config.yaml
n_layer: 10
d_model: 320
n_experts: 192
experts_per_token: 3
d_expert: 112
d_shared_expert: 256
activation: "squared_reglu"
moe_layers: [0, 2, 4, 6, 8]
router_score: "softmax"
normalize_top_k: true
routed_scale: 1.73
balance_loss: 0.0148
balance_bias: false
router_z_loss: 0.001
n_groups: 8
groups_per_token: 4
init_std_router: 0.0148
lr_router: 0.0019
n_head: 5
n_kv_head: 1
head_dim: 64
vocab_size: 16384
norm: "rmsnorm"
norm_place: "pre"
norm_eps: 1e-06
positions: "rope"
rope_base: 10000.0
rope_fraction: 1.0
qk_norm: true
attn_scale: 0.125
tie_embeddings: false
parallel_block: false
extras: ["capped logits"]
init: "normal"
init_std_qkv: 0.0258
init_std_o: 0.0
init_std_up: 0.0258
init_std_down: 0.0
optimizer: "muon"
lr: 0.0108
beta1: 0.95
weight_decay: 0.035
lr_head: 0.00984
grad_clip: 1.0
warmup_steps: 50
schedule: "wsd"
decay_fraction: 0.426
decay_shape: "linear"
final_lr_fraction: 0.0
batch_tokens: 65536
seq_len: 1024
doc_mask: false
train_tokens: 584600000
steps: 8921
dataset: "wikipedia_en"
Below are experts of layer 2 (counted from 0) of a mixture-of-experts language model. Rows are named router (the router's row for the expert), gate (a neuron's input weights, with its number), up (a neuron's input weights, with its number) and show model dimensions 120-159. Each number is 200 + 40 x the weight over its row's rms, rounded and kept within 0 to 999.
After each expert's rows: "mostly gets" lists some tokens that are sent to it at least half of the time. This comes from a sample of Wikipedia text that the model never trained on.

# expert 9
router,269,180,167,177,179,212,215,208,248,212,190,198,179,145,235,158,158,243,145,174,231,169,250,175,191,303,189,165,238,259,148,210,197,180,233,192,184,212,147,178
gate0,251,179,229,233,269,202,191,167,199,222,161,209,233,213,203,155,185,199,247,197,178,122,254,219,232,176,200,282,228,229,164,209,206,306,213,154,197,222,211,244
up0,176,235,194,209,144,222,239,227,220,164,248,148,187,174,179,264,232,212,160,220,243,254,154,177,189,241,169,116,200,154,207,190,180,127,231,252,193,231,212,173
gate1,224,157,177,226,226,298,249,211,142,110,142,157,239,148,257,189,144,180,187,160,166,200,264,181,126,244,216,213,186,163,145,173,147,240,157,168,183,189,189,186
up1,215,196,162,219,224,283,205,207,137,111,119,171,236,149,266,184,123,169,206,139,144,191,232,226,149,246,203,227,200,160,156,161,127,228,182,178,169,217,228,193
gate2,215,201,205,218,239,272,292,214,195,242,188,193,179,195,215,179,187,213,153,260,172,187,198,179,240,178,243,199,211,183,173,162,202,208,268,215,161,160,208,224
up2,207,191,203,218,244,285,299,230,193,235,191,186,183,195,206,190,194,213,160,266,168,187,197,199,247,175,255,188,216,191,174,169,203,199,271,211,155,164,219,231
gate3,239,114,205,221,193,202,200,179,230,207,240,142,230,165,230,250,221,245,145,169,185,171,200,280,258,196,259,174,206,180,219,166,203,191,168,233,265,240,126,150
up3,161,286,210,149,193,210,217,213,142,129,173,219,157,229,177,137,182,155,255,294,204,202,173,142,115,228,187,222,171,216,174,181,219,206,223,115,109,172,236,212
gate4,121,212,145,237,205,150,243,235,212,215,242,200,161,232,257,124,138,242,211,134,260,203,148,188,154,225,165,251,222,187,136,190,180,202,300,223,240,211,218,241
up4,302,240,196,134,222,283,223,176,197,227,187,217,148,132,136,241,222,160,204,218,156,137,243,267,185,177,231,162,192,195,253,284,271,154,116,180,128,194,152,187
mostly gets: "cin", "r", "hr", "k", "l", "t"

# expert 82
router,221,157,171,164,146,199,196,200,256,271,168,149,223,173,233,151,140,194,151,176,245,142,209,191,158,219,180,174,212,221,169,210,194,198,190,263,169,233,149,141
gate0,334,162,176,252,224,195,249,201,205,180,202,167,216,164,167,174,249,142,146,306,169,171,180,180,127,165,199,136,204,211,127,199,231,193,148,162,175,221,266,270
up0,212,175,155,240,184,173,211,190,196,209,175,204,179,131,181,138,204,145,203,159,201,204,148,207,166,174,167,187,175,192,119,172,253,182,182,174,197,199,146,273
gate1,184,175,150,165,208,203,225,231,209,240,214,159,208,217,271,226,180,189,198,238,198,141,247,232,230,144,175,219,214,287,259,228,172,199,188,192,195,200,221,199
up1,187,183,151,154,227,199,216,228,200,236,211,168,208,230,269,219,181,191,207,265,194,142,247,228,228,145,183,220,207,288,255,226,156,200,194,196,195,192,225,200
gate2,139,152,218,218,197,276,214,247,220,173,183,173,180,194,179,204,138,150,230,107,211,172,127,227,185,222,253,209,77,191,224,271,194,272,119,164,195,245,173,195
up2,148,151,222,217,201,272,209,243,223,156,184,169,182,189,178,207,137,151,229,103,215,162,123,239,173,213,246,221,88,191,229,261,198,279,118,150,207,237,171,211
gate3,325,140,146,139,164,212,155,224,153,210,162,198,135,177,228,187,213,174,169,87,248,187,237,226,115,185,203,256,243,141,162,230,264,163,183,198,191,197,182,245
up3,312,107,143,102,157,231,148,222,138,189,152,193,122,199,266,168,218,173,165,133,213,196,226,214,119,178,194,251,259,134,141,225,272,178,197,162,176,195,186,266
gate4,133,252,167,206,213,177,205,201,264,148,230,188,210,154,227,134,179,181,185,160,244,185,146,159,196,220,155,200,261,200,188,215,260,189,220,195,236,256,144,169
up4,134,240,165,192,215,173,206,203,279,158,218,174,209,153,224,137,165,178,185,148,236,185,136,166,197,216,145,199,251,224,199,211,253,195,224,192,225,255,153,173
mostly gets: "about ", "under ", "after ", "At ", "near ", "around "

# expert 41
router,202,139,159,176,198,198,222,211,281,241,204,146,215,184,240,157,178,248,170,151,269,182,218,114,147,235,191,128,217,213,164,220,181,210,241,234,190,117,165,179
gate0,265,267,245,223,150,280,193,182,194,239,178,169,182,223,157,171,212,170,196,78,210,174,277,189,260,189,178,117,225,309,233,255,181,244,257,195,239,227,202,201
up0,237,216,202,235,139,257,238,182,187,266,189,208,181,261,199,194,177,166,174,91,175,163,318,202,228,229,148,127,258,292,286,281,185,222,243,167,252,255,197,194
gate1,231,169,164,189,163,257,248,230,155,162,276,204,277,219,188,199,153,192,178,96,192,139,207,192,160,193,182,158,308,257,285,238,144,230,184,305,246,214,254,210
up1,206,225,298,138,265,217,223,211,223,227,153,213,249,254,225,201,187,248,229,233,138,216,190,148,225,203,168,267,213,267,239,157,222,156,89,240,170,139,216,247
gate2,157,176,139,89,189,241,228,218,206,141,165,144,236,212,230,163,188,170,223,180,226,177,140,119,153,207,202,224,236,219,210,224,171,234,168,177,208,209,200,171
up2,161,234,237,193,183,146,236,248,224,234,225,240,151,183,249,237,213,231,221,164,279,253,236,199,288,195,223,225,164,231,155,227,246,170,193,167,155,205,256,219
gate3,171,166,208,191,159,214,234,215,153,204,211,234,246,202,173,166,234,224,168,104,261,158,241,200,184,231,186,152,234,243,199,242,199,183,186,208,230,180,213,167
up3,227,252,188,188,111,230,229,182,197,267,148,219,242,205,210,201,146,215,204,175,167,163,159,179,163,149,159,132,176,165,169,226,218,147,170,233,218,242,187,164
gate4,216,149,195,204,178,246,207,219,211,312,153,246,211,156,205,165,194,249,178,142,165,215,231,248,179,198,215,208,162,241,161,137,175,188,216,202,191,211,217,159
up4,172,259,200,179,222,170,206,177,177,133,254,148,203,249,193,210,185,130,238,250,213,177,175,170,185,214,206,155,208,172,221,260,212,197,227,193,212,194,172,229
mostly gets: "izes ", "uring ", "ating ", "iring ", "ting ", "ening "

# expert 109
router,230,168,168,156,172,234,198,226,211,224,175,183,252,150,233,175,170,229,203,161,240,176,232,181,160,221,133,148,223,237,150,272,154,173,231,240,258,193,166,153
gate0,180,135,137,171,209,180,190,168,224,159,111,229,158,153,269,173,186,259,246,169,320,201,143,157,187,175,180,163,178,195,173,194,149,197,268,224,198,205,114,115
up0,228,181,144,226,247,129,215,122,258,228,174,246,144,127,208,289,222,250,215,118,213,193,206,184,159,147,144,180,160,195,190,178,161,182,198,220,235,182,195,114
gate1,275,200,214,223,176,190,223,235,202,204,165,194,182,163,209,175,156,219,131,119,224,212,304,168,159,250,267,203,217,201,215,135,213,173,238,148,249,194,190,202
up1,238,253,200,201,184,184,226,212,246,160,222,174,174,186,231,199,159,165,206,251,230,243,249,190,166,231,187,268,213,255,225,176,251,208,240,198,259,179,239,183
gate2,212,170,176,204,212,218,199,168,233,268,179,205,253,221,232,191,149,224,205,146,205,157,268,193,178,220,185,159,273,230,175,233,223,231,192,274,217,162,165,116
up2,204,213,198,181,181,245,242,228,211,250,144,216,310,181,205,165,172,143,208,188,204,204,95,229,191,248,193,162,179,186,195,203,166,215,185,263,219,207,299,112
gate3,270,124,153,199,108,226,209,215,188,224,158,212,233,209,176,208,216,235,223,163,270,179,237,174,184,220,154,144,297,184,198,154,167,208,320,232,213,149,262,199
up3,146,264,268,202,292,183,179,204,207,196,231,176,184,193,245,178,199,171,184,247,146,214,190,191,236,193,281,258,135,228,203,243,243,207,71,189,182,235,133,178
gate4,157,135,230,189,183,170,256,211,220,249,192,197,212,187,241,188,160,182,196,134,239,159,199,193,189,255,246,136,230,209,186,228,180,232,222,194,212,183,186,135
up4,250,205,99,196,240,208,205,215,190,164,199,142,218,199,187,158,200,246,218,289,209,199,231,246,205,176,188,267,177,210,158,169,285,171,171,252,208,224,190,239
mostly gets: "See ", "Votes ", "Candidate ", "Location", "List ", "Total "

# expert 54
router,195,165,139,188,180,209,227,204,288,231,183,102,230,205,213,135,94,205,208,175,264,171,229,123,183,186,175,151,233,191,220,216,189,217,242,277,226,151,143,162
gate0,182,215,199,251,161,206,134,184,215,212,224,191,163,236,200,177,227,186,203,118,283,210,131,161,209,208,227,219,226,229,208,292,173,192,248,177,262,280,267,196
up0,190,157,261,128,206,207,131,174,219,150,200,203,202,203,212,190,238,178,192,117,196,180,169,232,193,119,199,133,242,195,257,216,183,185,183,169,205,245,221,220
gate1,188,239,181,212,225,219,208,197,216,276,209,183,291,243,237,207,79,155,288,187,134,244,135,231,263,191,185,168,146,138,245,232,222,192,181,199,162,204,210,268
up1,219,161,222,169,179,182,201,191,183,141,211,223,128,152,169,189,311,245,96,180,248,161,258,188,127,209,226,224,269,263,164,162,178,216,208,196,244,203,203,133
gate2,211,168,260,198,239,180,232,259,203,189,223,157,274,194,198,222,242,225,188,153,272,170,195,192,273,128,151,219,138,212,208,218,186,222,231,165,235,201,241,204
up2,214,163,259,187,245,175,228,233,210,179,220,173,297,189,218,233,244,219,206,114,286,156,200,189,259,132,152,227,128,181,180,216,190,230,197,152,234,195,233,208
gate3,199,148,190,178,134,218,213,187,231,230,203,162,168,203,197,132,226,300,231,221,246,218,175,103,188,174,141,222,158,247,216,225,221,225,149,198,214,196,213,150
up3,177,288,211,228,272,194,171,217,165,187,182,226,235,203,199,280,174,95,166,181,171,172,220,297,232,220,249,172,236,172,181,159,195,185,230,210,191,216,206,253
gate4,144,207,198,260,191,165,189,207,199,182,237,190,131,231,248,153,149,229,196,230,226,205,249,196,174,205,201,154,254,206,215,289,253,123,164,204,197,200,97,252
up4,241,179,225,139,199,225,217,201,199,211,168,221,274,162,164,252,261,180,198,153,200,196,145,188,229,203,200,236,148,208,178,109,155,264,227,210,207,199,278,134
mostly gets: "from ", "for ", "with ", "by ", "With ", "between "

# expert 150
router,219,180,194,116,144,186,191,181,205,191,176,207,269,168,253,174,202,250,226,197,238,179,199,175,211,266,130,181,250,194,193,206,180,209,214,207,179,175,165,183
gate0,188,255,208,153,248,196,184,252,200,306,178,199,160,241,203,239,153,211,170,200,133,240,264,186,180,245,165,206,225,195,170,198,191,226,273,249,230,219,123,170
up0,201,291,209,171,223,218,131,169,190,212,235,209,231,268,266,195,250,192,212,136,118,178,213,205,190,258,165,254,213,218,169,122,157,183,233,201,261,288,215,177
gate1,290,140,249,176,150,133,216,269,212,282,244,167,275,178,192,209,219,214,160,191,315,205,213,188,129,141,223,266,220,204,159,242,210,155,240,199,223,222,158,154
up1,272,203,285,207,115,150,203,271,175,242,251,211,219,201,189,172,209,228,225,175,290,186,231,227,184,154,171,167,202,158,196,206,211,149,259,203,228,227,204,179
gate2,222,213,231,147,197,209,182,230,207,205,204,229,205,225,250,200,178,267,157,162,231,216,205,186,115,222,217,147,200,204,170,275,144,238,214,256,219,189,154,171
up2,156,176,172,219,199,197,217,188,213,192,202,154,215,189,152,186,177,131,218,200,178,169,212,212,272,183,174,262,207,205,239,162,244,146,218,177,190,208,272,223
gate3,221,160,156,194,261,265,261,238,175,221,213,273,224,162,214,204,161,200,167,188,278,139,255,215,160,188,92,214,152,255,236,167,163,183,179,221,216,189,141,225
up3,215,230,247,162,142,151,173,184,238,164,164,142,170,198,186,239,222,207,216,167,139,269,129,183,187,207,335,206,227,160,185,235,231,175,220,195,188,223,243,189
gate4,243,161,129,142,189,189,162,226,194,174,198,159,188,208,155,185,244,232,228,220,231,191,170,176,187,259,224,224,296,195,160,298,174,182,220,183,204,170,230,174
up4,263,142,111,231,203,179,225,183,186,169,186,158,166,202,187,207,250,222,217,230,182,206,158,175,166,269,153,248,252,180,154,235,192,187,236,165,210,187,221,187
mostly gets: "gl", "pro", "sti", "so", "des", "sle"